{"experts_per_token": 1, "moe_layers": [0, 1, 2, 3, 4, 5, 6, 7, 8, 9, 10, 11, 12], "balance_loss": 0.00271, "norm": "layernorm", "max_seq_len": 1024}
Below are experts of layer 8 (counted from 0) of a mixture-of-experts language model. Rows are named router (the router's row for the expert), gate (a neuron's input weights, with its number), up (a neuron's input weights, with its number) and show model dimensions 0-127. Each number is 500 + 40 x the weight over its row's rms, rounded and kept within 0 to 999. Numbers have three digits each.
After each expert's rows: a language model's description of what the expert responds to; "mostly gets" lists some tokens that are sent to it at least half of the time. This comes from a sample of Wikipedia text that the model never trained on.

# expert 19
router:427580550577567455547472448485481548508514475450530496555476457458569489491419544469460542558459454525578508491475509463539458506492495537460481535501443499470559446534487502513522538506543495437536518548455467483451529501433473485491475514517548437619533459556548544527520473460431514504484492511464509580525443521482481539457508561515463512566464492465478508441435504512466500533521
gate0:462558521511455522462426532529519515537499557540445488467571509481461473516518524543573524498519475478518490538502491420506477503547581476513547433548571504529554479510528501459534450583490463494559523573530506530484526452437522501507428536426488535546563480519552491529528515457522535485500550467489473529440521507503554576495579558512510549544540552444472502502557551481502411462564
up0:524495508446470521467467451461434450498439486539513442515473511498474505516502447499474498474511470468505490448494555523555529575454457524544581425444424487429488428382536489507531466473450504390523418480486476517514496470501467449499529562549513507467535467474470526477548522503522461546445474515539493473525428389488499418524507524487429514448474514477521484482473444493479481470488
gate1:537502532480482488494562463523461495502525452577500479508572523523472449491570493464459524547503481499531468463574510466432491549549529514478538534475398510426502439526547473524546442502506489486495464472558509471504516414440418518504495560442499515556527495464519523445496495532394546536384438527496549528509525529496501430545480468491455464525497488537482414523534564460505486532499
up1:506596539430551467518424562576488525460509452484459521507562436491542425534573563521535455477450492504509516495457510548486434475485527423461425427535488522482474532526474526472523499480463537539478475496509475432467553536545475585450551521542489477498478511511496481571476513525430509552499522501509519499489491532417521507565550516472447458527532523485543489605527525472518535475547
gate2:454528486487530452485490484487467567506513541493593521562486452487544549532482515442533485501568500428487531558482462501532411539507586453506568546409522525548491492475455557513451502580506509521603446452576444481509502466531551514480504510537511603600465511525485416510543450528506525514545460510516499509514493473501503499487474486521503486506426517527503515489483476480506558576538
up2:527461490526497490523570449531580540471538465505402567464493516491460476487543530502486420502524501551519514506529537489464510464528447540545483576564566475560487580505484530513542549459489507491412505445445493483570459525483489490474459510505476414428494463435503609512511492529514544465429497526477540523539513522465502458531490429455527546489502565439575560511506488456485483496474
What it handles: Syllable -al and similar
mostly gets: "ivil", " viol", "al", " Cal", " Victor", "rol"

# expert 21
router:453507450553534481534560539523512483449540522474427556531515476480524476482458542545505495451474466479438411493436564489480502479511449502498449484514543487491554595531555449471530553442457507530490520454471508497421438433580529551469494554523463471501446499523561551549508503559477576500478483500440499489457437495474523564499536486451502532497564547506470505514572541458514546425464
gate0:460480466507466550486547529592566510488529539481477523486526541544487514465532543543494548546529566501532512531584551551512532528515540536458470532502496500485501565495564482482474511504458542442498450512478484456487452497459569465474508527537443492545429589501524484553519550575503548574434461502519488537508497483515513603437521502517529522539455551489523523475503520622568522456424
up0:505458448440562474460567520515515435514454420542522487524510446512514465492529528450488552459471518464503440471446500561494499505427477464532488399457567506480505502548514475454476467549554520451491485519501560451405474471462453531487500515499582545535491474537436469502477477569515553493456549584458487512499423538526504467517455571432549454545499490549497488518493550435501456486526
gate1:491485523480497475492551536520537552527514514484438527491506551427462486530462501575561489514587569494498490485482526446581511433480459545568470528467486519497473476515537489523608473480533484426474506484522501564559479499457543496521474500514537507479526459478417446456544420501443581439566501474509535508541498534537431481524502448513498433440476564509470468454482497567482527512408
up1:462499537517523543525466444513483489548453565522455524483513464538506439537492476493509480498452454513451500492389509496464494452494444524459571446530529484459542417480484396550486513497425511573479512529514494470493532488480504483464552528505434530499578593525461542594468482510517467483524546518444507546529572490430557511444512541466521460497529450482472482504474486418583510448504
gate2:542504511538513545514535508516544470534488454433447471473521553479433549443530531488496517482441468533520505470441533396489449453510461518476570438539504450462509540467577526484475459544519507533455491439555587488524450420551533457462469522575419504514503449517563563459549540529519505511484472542511459514558479552502538499544486488590523492546497561524537507448549439504507490477474
up2:547460456620459490544483516506504470500482576506484469483454468522523548451462499565488512531454513516526534446451475468501455503457432531501563466523459455449479502473566587516445494488531530544503562455512503478486479511510517612552511501465474459561461499561548534514468512539454544508451451456430374485492514515485493440501427476483464447500514575480504533541524524446480512500531
What it handles: Personal name pieces
mostly gets: " Mark", " Mc", " Mag", " Mill", " Mich", " William"

# expert 1
router:516504527550513541505493519467467503407445569538457509545502557474461550448504427505460406477550444472480500505528512431465487518467479504516480445459457451520530498500468520434532540507583465471446553543593532494532514534492576530524543454479511474547527533481492509452458470521492462530498562447525442571480562537495582468537537518511563450548501498480484465490458416551551458526497
gate0:545547590472545489449506523545533527531488492500487524540522551443504495456459451510509507512548453456533489527532464460521484459493465523479485479478453488507523486547577550524591544501530522533512486503545545492576573510483487563532564480492454444460515456507505475537531496528432525471483454513484556530427490625495464491507500453569555461597480516545424486533524437540602508508507
up0:442459455473463498478484500455530509515458483462475448527502397534429495473522520404486513441487481533536468581485533530500498445501467420567501553437501495487519516564444504545470463447417491528501433508482435516487516516523444439496475414496472472547543491511410506511570465569525537450482540556529515518553468514469449554405521510516474478493567493471527485488516496526530514470555
gate1:518516537553485562455491478494444488511440536461538483470523493524501513443487489474520435462528508491520499452524534500484514461420529465507546554490551468475515540418529520428465540492571539477505518549494533489491512453558558583441463506510465566426445482512464510452554569467566484500469420532559458543507448510468483535495467523512485506488543520432423495545501551644498467508486
up1:470471483435458492487537560467412569481509531465507517602459549538548503531502431479473475535514545506435481464577495502551534502444514510502528477446448520517564502463567501454507467533510465500519454466475555509478436417477479478526464541482461523435492549502583549509458501519455552498533521480555481484487504575447489472571458504539518475522537539488420412533486462454490567505447
gate2:496495472495478463534449484493478540534562529500581484489472471515524441542469432515480490561552464470513557435592443506470499569570485541536508531431491522581456485553462510571473496537564482493485464462523505571474591535509430489532435494488504480526510508598454507520485496461483500479537480501579493519529566504527472496564506462457491561552517475546474429594475542543505509504482
up2:564472514548444480509529483525518474482463530546550504524499577569479531524503444496553597456404468566484482460578524533531541467516521536453454546475551562501489505521500533460547518557481527518483489518517569484541501549572520500545479460483534526503513559488450502497409538509431498547549479474478500493526606586484533550521517529514526479522517495476496440502556597463474560493465
What it handles: P/Sp word starts
mostly gets: " sp", " dem", "sp", " Sp", " pract", " tw"

# expert 13
router:506467494443462458490513565480515552535484566564453489517486546506513463548549516528526546549574488543486473485438554521467599489610495512481482410517542533468466529477537446481541540454594534505460513457580519504527447527534454491497554452482485537519482465469505509461507453524426459544518484562529523519500439553485418499572528533451528452515477504489509502523515497534435466436529
gate0:477545489452493459412544498566544562568452580544463428492473499600499511522519464534494515534553432478578423483510430486509550531501454557560520548443496486451456455537487428480511512472510487500481498491501423514494470567479546564513508522531515538520475488517545385540536498506491507498469503470499507498509445494526508488488530480458529480533562533494508468575504588561433510487529
up0:455473513507530429528405569451529408508509439508487497538514456528489480543473449463555454462552588491434504566534463499487463551488458489419531477468523472505500534521478556549552594546514553488484495500496509534541612536473495516509513460435491451457499500459498469457513469572500584521497502550545484478519548524444519526522454525456513414526515516482486453520552534492450481481537
gate1:536516567458543502518473590485467511495459469445444515458529503507598493434518534538492446515526495469474452434460448479501525488469568529477514438536471507510515411528515551509464460537421492450493577522579423502427470502551526582468485536500490460524480523462546501456472493581484535542462549479513523495456477592492494468477535465525484516484521431456504492516523489566493483523592
up1:511474544551549496499557456466512467501523547561528540495498499478455511600495508416541442533477492507488575449536560468470448543508465546556443499486515514481535543490516462517474521464543500546537431535472507544499502535507438443487521442487447513477557519522505573488533561446502436475555599480550495499519468452490528581557402472429513459518544562483537502504466443488549535482481
gate2:479568542505489459501429509523462450535464491435508482517535466551472467470529495521495519509522540512488514504490472493520466526483588459490473580446499605468509610534528550545448512452496466517452475566463531470524591519510500571536524509602519511504500529483487487493521455455544546496541533471453577590499452535502474554491412567522544521498510527578471484517543487546528448478493
up2:585487516513475535514470457498546529521540467495488531490490527477529552525492476520485496501425483522529517539521502527499498461492468534447506485436493471580523429474392438510564470549472468489628504475485507544516441488508525389500529485413479514450467423456484443487539518509504437458458512469472474422517542475549502490494499465524451491413483511527541523483577518523481521605526
What it handles: Sports table cells
mostly gets: " | —", " | — | —", " JP", " | MF", " | USA", " ESP"

# expert 5
router:454499499437434467510472516443509500544538540527528487509454405516571498520555490487489533498509515431475562489491510474497486500503470535478501524451565545589503467545491511457484515526427471488521526535449502456479445551490545531490435594529539562564424491504519560593482453531564461484604470481495470509464552469482521532429476565459538477450496490429514513568498487496514475555517
gate0:452517516482525503505551522482491429487458496499538613483564462503456499515477540565493590478517518560470529561562478544518488555476467482508508554535490523523480524490597498441488533490543508545493423526520516554486515491458459583463505541507490546523500500562486528549636464505519515493513563515517474589536522509492536474457587501521525530493418571476524569533487474474526467482460
up0:516518483421539440515547489515493490514505468479590535476599476561525509460545500444538513582511430498521542497504488493566493586555505468538500518541533522567443535487503469545534434557505512476532519503480447528548465527513483517509487529511559584520549546469460502457568517417489524451507518486533577456456478570434520521507573486559515568481424530491500508494463476475483562535473
gate1:505514474500518519443541517579448530529514527461597462555465408513598526461462533481558515475489520496491515505516527508535532495559473503496532455431514604522584455558468540541553436490542517587516481520497499452447506545496461548523508536480507531459376471484561495549483492466566531480510501495545458485549505534475580489508445499468526492535513536468459555507534486551534504465516
up1:539523504577502486515494524524457601488596474474584498540392492478534474476471512458450505526541524455513469546478519432411462473575486538494505500501448567498545531537432608506537516505462472484503450556495519479526470462571445512487513532524509506509491537472561578538520532527478539504547484499470460505539526543460506469433497491524490434475483556452508489517598448546475511486485
gate2:502514546529475504526478452466465478480460504510567571504494498547583429501574501481533512549586543441504517496460548511469410512546497429530489543472487490520537479554541577513505552550527559496520492500529527564507537507543500608423463542485493540578473537481514563524514437476544540480471548492506480470461480520575484537490523504429464512531494544515556469511521548489499582432549
up2:488566472463553543518513490507550528503572448519549463490510582441486500488432490537464600501539488498443492470511530541478543469525515592528470524537461473489523526512494459533628546510583532555492517569486452502523489544423545487496538464511496432488540570466542506473543537487479509443445503468485544494481509519474473463451461547419576547469485510490483475483481515495556441566471
What it handles: Mid-word vowel pieces
mostly gets: " en", "attle", " ship", " eng", " pain", " man"

# expert 6
router:471529416462520542535529471508432532495477484522488536450500475536502510489507485469499487523533458531594430597495528552574446531464525510455477532526549487541499485516479490472493593524519493418559513514528500538475484457460480478465519569437509402446515543517434542456484521543421504505417504569432530549441526507512542471480535502521577465486436502508439471528461507476548495543476
gate0:516483448438505503500521549528516453488508577529494526474513472461555530480507547542492467436507454507494477509498507404529512496551459533479570569544461479504530454529545511468518485532473461572517529495504505462485474468494521484568522464586466562541470521491462521516450458516485472393492443542544468506450528509504463489458489491549547446496554487394538626481594551537487511455445
up0:545495461484511496498416525523535511453488568515577495422515507550521502452449576443472545486426505530551502486484518435479499535483431483466546533513473532468509515517573498459530537480459475543499499451509501438519422499506562469543528501583482506512488466397463515475439565557448513533520476648501477492548482514516544517499498484535527464459531491554494542473569488505461497515571
gate1:500551562441550468486574438461532481491497561530548464488562558506471471539490540515523479554452483464568503530481510421551519461512487459499566528486453556516453510442501507548489558488514522450524479525432534443472480428534534551539534500503483472506572513443529467502597417435433514483424486484555516594503529502454440466493487489533469489474552460526491506494465443495547497453469
up1:520489502564463508561458487528477491459508538483470535563531415437575512509517479487518477478484570454495523448442473495546510479580489531484506500525493489459480511503440462457505463536526525489428447477623439515522561553523472521516499526549558509525486482484492534479426579482514442457488531595447502474508464467548506537482485520482464501504387504496446496409509440576491473465540
gate2:471502559570516444508500528561440562425490564461511523543506513458488480500554561489606536496536527539505428501551569529508469511510515537530491526508519526578533456568494499539507541434545479455536512494475511462511510428568542498505483526458499503591510528465508584516503474504463525538510562530423495541510540486617567511531446470541455487494470448497528504555542510481528487446535
up2:482455408566502400467486508467505536480567490471550565539424540499509587566407459537452439547487468562509490474469507541448483527521464558558503453514485535469500529493528488515495509433478514491531530557513497489511476440453452521530495506454550497500512485612464460525470421512515493471528546551523503498483570530542482462484487486477451517529545445489538550547550561461490476445458
What it handles: Vowel-r/ol inner pieces
mostly gets: "ol", " sol", " belie", " relig", "ir", "ur"

# expert 26
router:528446496472569540442491438534531484522491547515405488522495470559461503563538527486480595531531418477520517528504540489564560499498496540532465475508564577547466525512541481517516548555541462558487559451528540448499519492498523494475528490532470519498473452516532428573468438509504493437560586469559410515503476490427549538512433510504454476495549481523518468434438468508497523463510
gate0:459479431363512477511524477485504536453467570507469455489525556558458537454514430484537470464568452478495514502529416553547569506542469442523529433489505548521457457444542566539525470524567469449534479523479496521490500469497527529426502422497505438527557541544536430567518494489537500502511502475573478524508495566514514492481445432543493553463443482484522464483518483497502562501508
up0:525505486526558478492511556537507566476512535569508484436478550521536511554518530499502480558512494523485486588523583473492521439408486468492490493524500572589443457476519524515512447507540494424490537492524499528535528464462398526478560499534499527500510526517526509551560572600540465476493520533538515559486480531488520518538521524528459529558423583545589568518431490502535518485485
gate1:480539563533570543463495545577522515531504556515535485518485565508501524527599544526558527560550398534498545484507504481550509449471489505509563497486491524598550518529485464480507476399543599517504494486550511515584462516478507568518494519574518491540520493461501455459511484501592473525538519546552463546557503516480542524484478553485571483482544474516475520487551568467507562494501
up1:536506566489576498485465501542487530487521485505475483500471432459462526439502556506520447410494448469460472500467450492490441475471585501552473522386483520466544504483510517352528524427486460489464504537511540558524452488504463494464486495514546541548468526436512511451548493533541486634494454518437501539534484573481531479503492480521526482536534524485515468509488491538527480575451
gate2:532566559552497540535476493505453566520526624516538511530531496498595523505498571545466480525527448461528437474497571535521498498489541517587434528479474516486548487507624510545518458550467524561476577498507522459496534496522554491507485510558510567528476493539477499553587509447498548547481538499549525539535496446510556480489514531564493529515516536455473501448525535450570502521481
up2:535483464476518477513492495472505470418524509522503585419442488524510482498487499514477564526520544521510498504499501549496444542482446479489502476519523452528447537453449520474530577477500403468522465511531423528517475492505507431545555402555601538530548511560522597494473453569524574529463458490488470543467438444510480493521486516509505528509531545600484532407469477521534511511540
What it handles: Film and TV media
mostly gets: " te", " Te", " series", " version", " television", " film"

# expert 0
router:472492547498545465528457465450453398534534445560509540450494552518456419615478472485481560531508513515453509490495536553474472521412461485492495525481504522523531549453557504491490529535512474498417462573471556525489498475502486510475466462604456492523464499476439494490502495486505446475503533496482484548509510547561563482551517490476475481487507436462580455513487510530597579475582
gate0:519449551455532471398541518570527548554481525541520437552563453556521526549543485520549506541568548465550546470543489504552444494531493532467532507507468547562494518475517506551457503555494506496504523623487461521479465465493515520557468511521450507565523500432516440501530475521568505545516514487532493521453549584495481534602518528481531513576466516464501484538490479448519523440563
up0:506461540488424471601456447479470544485467495502514493490443542470439524459492493502436482534434445467468460562526537495432568488485501503424537444459536496484426519530504485476511516443539519444469521489484487484557488472475552439564441487501538475428477505526491516538520525542484503440474420495490491475488403467409465558463474463580510483544488505528564503472459431532480520496431
gate1:484546493493477518552565544565519576508454490499530537490501559444493534504503532523453520501559445467497465461501608542496531514479522487512523489458532499515563511546421492524535486513564550417485505538448548542506441534481516483533509485482465493463453525430485534546586410545521503492566516498538582457541570508558427557480450518475442454472535513513518495456535451563520559461500
up1:516527551474503511492508490516480514438491409524526483448529498519523461483419468527451495517451528507537493566490545478519483494502485507428528560460525446455479514509493419463482555448463457428479544435513497560481569467549532490457510558467480446457515547473494499400464444539529576564488485484466479493518477554480438562527417456486474544533583549426458519539542573496493495533502
gate2:491489514508479420536458502484487457524555435507538485510441480536509547487558511581573504485493488436470502557534585508506497506428459461516542486497564553502547484577519534517459545442521566507507547476532512546500485510569493545469512517551469506507557473491548468506508495610550498523512462533464442556461468516509578435523526493411448461508528511489528535486494528555568592546450
up2:486483519466486501465447461537514536466461550600545506493460467503506453490423541551518527446520561540453469515430543539554536495540466472488496600487559490490541464524539524539560465517494543567455493483425485446454574515523478552374553434510509557500476514547492472464541485551529468492528489542541489447484489515481466462519504554451497490489483530480475563547508513498574587526506
What it handles: Phrasal verb particles
mostly gets: " off", " up", " along", " back", " took", " out"

# expert 14
router:453443457524508437520531415467445462476437596404578520498522487543528554484518524496493464446445512474470558498493517557464451568531525445533508541486523592510498519509406492483540484520423496486519467421503509544465485500490440543496465515522528562557514541517456476495528497516514536439517487541504481479571533496458505520475452463508450585450552465477469574528547473530520492516457
gate0:439555516511528449456580496543555545527501480485551479501497516469581576475593529519468525524395512533501500510539488520532485541498505497555543487491478518539461498493500520502477491646534473561450451450565463532576486479510516465604446529548518507514504507541509555548573500584518476432476479524516541553558514487547497546560508554535492498509531525504489540475514472531497516524516
up0:533534518515485581522435565509450511533527427544520496517432520586530519495577571549506475465433548470486494507621547525493532525519524546525482544504497491509463517523530491468531538537562461528458482539450493555547536573510504533492526498496530466544498509474487513469546521504497539434533457531562515507470475523507614509501458565446534419480489624519508547549504478476506510473491
gate1:445525476487482482521483445437544533533548520476520580452456501499505515515433499552516498512507438480542556438493466494447452518462487452499487491484496454509459539493502444480479452550479387615483523491518550542452472542516485500440468616567461510469543485585488547528547510426497517486484497548450520496490519514525431511509473524489513492474488556439537482426521544475592443511529
up1:579467468544556527451490429507555510491526448527545511456538509471435542416542490487466565469520602443433473503450468428506531493431524533434450509454486464492537478483516484446532506501532527416503463497472439508507459561492487490493511535520480432552473508447423502445524436464510482520490488514555497527576492488504482517464479446477447520543475457586550488487508515468498568576501
gate2:465539561513514489461496503550497511503501563432546461485484508460521605515466535584489491490488581455589491564543487455576517494490499495513539559509425493429491529579551404509469483538513477573509452499477468514475480511490530488429476509544512501538488477483486513525553487451480511546513502541478520565571509483454443521602507482494502468477540514478472566529531542400491456561514
up2:463423542545449467530451433551510531510492510503541524425504472456439415519562467488478480439530528489473492461576447504500500476490558457557507517507445532488429493540545446488524472488466492501414479499523534487463502470534507453475489472505467586473488475438507543517494552517454429559499473457494490439414505500455483562452421484430475428502519445472498524481561431486563517509532
What it handles: Mid-word h pieces
mostly gets: "th", "h", "gh", "sh", "eth", "enth"

# expert 2
router:485455461504486551490463481509530480464480441523498473443542521428539488490509431447488529532471453515465459527539487502470539465476542470482510518511577501562417493432496547594433564475575557553464472490489499478496499460559558512458554534481488477474511556485410464482464554526607462576477506562526536465480432473495471545484447504533476484504418498514511542460537531497480489575469
gate0:448467508527531482543499465426497590538455524478448503520427499491493521523487511448470503558566460482564499514579492581503524547484459542429526451476470496481434519443555486515496533536513506520489519555487509452454440520481544454521463469433470552466498436479410519529514465456536401557421495475498558504568495508480454461461500543518508507453488512502515530550537548545573506577527
up0:459542503570517451509417467548479488438509446531540511495565492552521513509519486566524554527449458492417483471420515424539564483511540502494511516563498528473484491481449505391515513472506519510548486420503459504549546486506495575519538517553501503521504492569536484569533483557501434453566470492505472535431488486447459586519470563458492535511463475440482503474473441466440514491441
gate1:569507509464538466412461477532538496570521520462509531498498558509475414538479460458545483450518455524484568473546444493469539473441502513547491496549531464494461540529525449421469491538493470518512477526484523397551477519545459444493541483490488495516447535527471495431488578552556380481467534505513516482520534581506561480486465452518444546475487455570521501568490478571546489474500
up1:477539525561454543532529569428496511477482551535520454427530493580546580505498496467467525528513518498496548552494583532544458515507487398450506499433481524459545468513499548518469476519480498457436572482524490533488514494502492517499451576492498519481480523498554516560500558474507526508555502558433448542465444479487418510501442539540509557519499514426470583572537564472457441532526
gate2:487490538510579550511501558471497569506548556513566465480473505466561441519461457465474460494519477571454526501523523441503506475431551502442479516568496572491521438491461486536501530518459587542546467483444557509537558547513511540476563502517477539599500557489463499488539482463521496528493553603497532553480507530541533526469509467525451455560504397490504531554506511543588519510496
up2:555505469458519545441480494495549542515564491563505555486500546511460535456545410539559469496501498523475464560524555499547482486512488512536462446442585509482477472430587456567568513474505487435461468481529542470469530518510499517456519551501385562514520510509552452528478447540501530397489483488552458542498454522493515486491549475517562489435474547484464519530487544519464546576534
What it handles: Word-initial capital vowels
mostly gets: " E", " O", " Pro", " pre", " Bro", " (E"

# expert 3
router:457479454517525527495501546554511466563580539475520513486532451573508474419460477499477482455546520463601418551544456440473531507514523434438490522434462436519492516531455529502502503468536541454557482479512479557489567574560540486456579550555508524487497455527555492513491487497499500472497483520428558543545494456475464526504491388486556497463463526515519488465534512490510428459442
gate0:565549511470469517489536447468594608494540585526527585531530418521481482478503548487435488489537486505468507485504520530518510531533603477480545563516520557477490498504454555460570460511496512474504522479455525573557513543493510513498559495558531538568533458503538513482540534474478553496473428566548549578483522467526437551505522448504471464466495470561501474491539500582531495530482
up0:564463532437529488553505449479475486504581464555492464509523479491582540513504511488458504433517474453540499494546417518464437417479482460416545461468502570504474526482504561513516510604579505521473540413460425508441523448520471499473492445521508575520508480533492485486470511513476530533556499534446457465530442478523516559556475477496507520535532473538467432499479528516440528450425
gate1:448486500519527539577504509463563493559572536460487537531512495531530524506538577410523551425577510495478520564504532497482468448531488573529489516491463576475532494506527496463466533587520515514516573516507534506475578506542583556545534550540492501504496499521498487504507551532498513425474453543533424555542491461490498514525549478467542490558538479552536580536490452518444522592544
up1:494479541599548484565462533523505498540479568483521558526461521569552514550572548457486520493507527502480470535523591546508455428505517563541454551560504511507526527559518488451539508515546509505571493470504537544514544542494457555455576482525507532501506493451482482466525514571530536456496508585560503581577480523514492556478547484539427499533498526509569564401504503523512519501520
gate2:468552455531509411483529448440503582494491505470523485434527528449556498473492579459549512455444497508540518581541508441494494496550476482417549515504475555565462497455454493442490479472504549537439489540526558505563483500633468538446529474423509458506494544495463553525514529445469511557526450547497486498491527506604531510499475466524519466466512448473502545504530497479536493457453
up2:498524488574450540437516518515501517483488466497543490546484443451511476516440538509451502489469551535504576627491539499456573518535498461498452509550605519514511483474473492547546491495497574470522514562546496484485495498564520442441506454515510502516522516512438458474595588532515469566553465510561571559482499526583496519537565485495476492512526529500460553509485502469504577518429
What it handles: Mid-word fragments ag/leg/port
mostly gets: " Reg", " law", " ag", " reg", " Port", " leg"

# expert 15
router:555466520568505505495541563534529469541569541532464478447465521469497442492550471456555504526477560475495517482572544484518544452525624509539491552411533481476451440505527535468494439474504467528446513468517404510458460516453497548543526503517509507495521534524533467471445511447456571464512575499490472499503539491535431584493430481524417523465466462473555483474577538497502480507495
gate0:469536484497483538566541520462516538572605492516513568501522563443531452472441575531554518505448513491516450476522568554440509500490544525574516488466552498481450466561530608488516560513503480511495470529555438513502501471572478575450502479490509478513540492547513543545508550491506474507472416451512479526441551480546481453475478473550509486539534510499601432496538494497566471523471
up0:560518527490499498519506530481515523492508480524486533504466439497510535588557522513415513481528557567504497555532500428487497542550482437496499475470486498501484500499518463476506480432578429458517527530524518533502516467555480481519464455546458441451561471521546539478529526488488560478469509403486519594562508420397487529535481565540487536518473572611507467530523468452502482550426
gate1:533490496488533527470549513547486550461507512502534525461506543461556477501514545483433532526466447444532548486588455472525519516541548498469526506525550499623498483443554520493558437445519490540478437553520474474522520519547498528501497498573511394482560483528520505548575499415580529506538486497498519466519528493492415539392514487454503476552444464503523545535535534517546542471449
up1:516524482484455491506508444455507560468439512471521502469494488458560422526511429456517576497470583460514448437528521574499497471500493498446581420519520505506527491518481469481520517442571487486533521611454419479487456483441426484482537549521511427518563424475515457591519516503461450500458590518519492494454545566494515528460456508512502459510518540465511493462520529512568491502513
gate2:522564537580492468487497527448493543516598486499478462516533573486506588561483524496470516581490486508524505528555553547484524525574486484544542501489524471544508463526510485493518521520432498479476521482485514505534498496490510529522490489552483541561514474506547491514554531570554493529532639563506491540570532501527441516499424593575439519517490548433468473452566475507426531536518
up2:502480466492492565476473462490511435491460518486490546464483484489453484523516433502569476443558496533481482449515494492491420516569520512439451512575493556483562514504518475445466476540500528531517475466489424453538484527473443429526540526514457491451571531508475508476449551452447465460420411517469478494498414449465524458529476488465574463481453475552487544453455488465594437570498
What it handles: Institution nouns, year digits
mostly gets: "th century", " Association", " Museum", " Committee", " Council", " School"

# expert 10
router:513584486454522530495490516556440541508543519509539536459510556499414489541502537494506456473511518543508539448455487491509560482451436433441481508560531512499558448530471453505479440484518442482502523450531526475533530465403458449522469585514531500494511578489543521546501509511431471552502538542550537537555576527462496510499494538592497497490497516513408537526523559499515409579471
gate0:529483464510509447532492541538452471533518482536459444578536507531529495419457523483466550564517557550485427451486563469573532571559481473495448446504475453519523494525487569484479448461487543472525512547549529516500490445469459479535457555537463487539492517573457489542501443516493497582382454574484554553508504571562506555515453532507522501542486506488552515500569510551493490503541
up0:570545529489542551502513506508473505567461408501470529445460545508485523430534552541465585504490514512447502537512526472420528507480608497473545516511550481530470573538549481485490485451545512518473549562482480569510486416439512502478483568510429450515551564444461577461525503516468493490458466428466535520485483564475459515509499483552529540497477515535457521575514544526476575500514
gate1:479492498556502493499506443494482462522537551427492572469541511544459495468553479524503488478563486540538501559557499525422531521519466529465510487558518472589576467488491591498507481494497489515430504442497563540541539460453502548480441529533450563496531518564490513452570466556521508467507473516479519497483513496528466464563422434473521497485388489474448549503511626509517481487439
up1:453482460477507500471503488497520486475546551560471552594436549498572507474440562494576462441505514470473493437528520493416453549467479475505520509514502538500488534454504529537461516533449455551493542540493582449533466449476532450491421491476516550475500481543439550517488469565532506527504536445527549528421453522499474559526407428532519521535514527515526543491591523520506446437529
gate2:520516464512473499562459464435553518439548455487541568448493523539516499523559544559540512471447582485513552431521517515525524456540523513510565535501476533542568483573494520601534449548464530488588471488540484445493475491445501462534575594511549502480534428460531491575543520465491523508461529476503479480507482552482467531496494539555569542519514497471463538482475447450527535478570
up2:488560504529536535506557446488459544507456518542496442558528450473552500435491455519511532518520429418575529495416525445492492550521507471513478456497533462466478484424523442418495553420490493462484537481435495509606472487453559482515465463452477519539521535488432469508504460462522530494502506487453459580489503541572464527522530433534478449537519523564533510496533540492541503586464
What it handles: Latinate inner syllables
mostly gets: " activ", "ident", "itor", " author", "par", " popular"

# expert 8
router:529493541513462468510484511584546551463508426522488460533506478541524468458417484508551494481516564511471456528540501493556491464454419508512540425568490521492483486508449548518510478507475566508470502497524450545538448516521462537553456435517497563406492459605535565442505468467463575414481509588460490551541496513505473508493514549509500545421548498544453490535490510468500488556543
gate0:528518508509519515490519562513480493478452486500483441481487474529542445431453503475525565423486445527432490456479541438473559432388518439477546529487511502500503476503453461550537571502573414564494500498526509462552485540535497482526503561508484527473477520532480594399577504450463453407487508420506521515512514503544532445482442454459512521503501487541521548549473449492512534493503
up0:518444524517472435501551472510455556531489506454499519536472500511552492542529540533444563474458505542448422486554456589510468500484462465528519504466486471485450485553557526498485488508495472547506488404520505430565508453475474554546561458511517396494471492495486491448593550530510546547568528526506558451598554548541491545506525501433524442518464516509506481559493517461511479577467
gate1:498491509441522515532500532455438449463465530510547453490550549478479464421499558521490477443459516514505513510434474455529529525471483517494465525440471496443433522527449448493458468433479449564507465464469491473564524568479519449544496445600569512491528517582355509515504497510484464489507491535497504497588514496521498479561487460488433462473488478479542497459557511420440458490454
up1:446482478441549486438549453593546507543451510481521503510501489490549491501524522484521460508442509516460511534415471469451513484471561493505456503566496474551521453479425430476473558455511499468431489525513539502567515487497547506531433510556543568418492477507480527530521445517433450535512486555459526494485494555532460575447555579469454451478423454502523442462546460552470510456467
gate2:450517543509557548575470582467544498503456503532528515534535507480464470536512504461479455545538539477488529524448513558421514538580482549573500462516533492466515500452514541475482441575515524535494429409511522503490510524476519550491474505468510518580523514504502527510492523540471530428579423465576504449515540448470543507515508445574420490460542578597483462498496461542456518497500
up2:560449499468536497490543492506491492542444506452452498538484488434517543517569605534572539518520519456454450506566562484491505486469544569501457493523497463438522557497472497561550495464524582484579483466482479535456611487523485458449526452461507499608518469505490489504489549458515476563551513510507476552520518495516506560435510439501545546497442582559453533515511482469487555509495
What it handles: Coordinate decimal digits
mostly gets: "°N ", "86", "88", "″", "93", "87"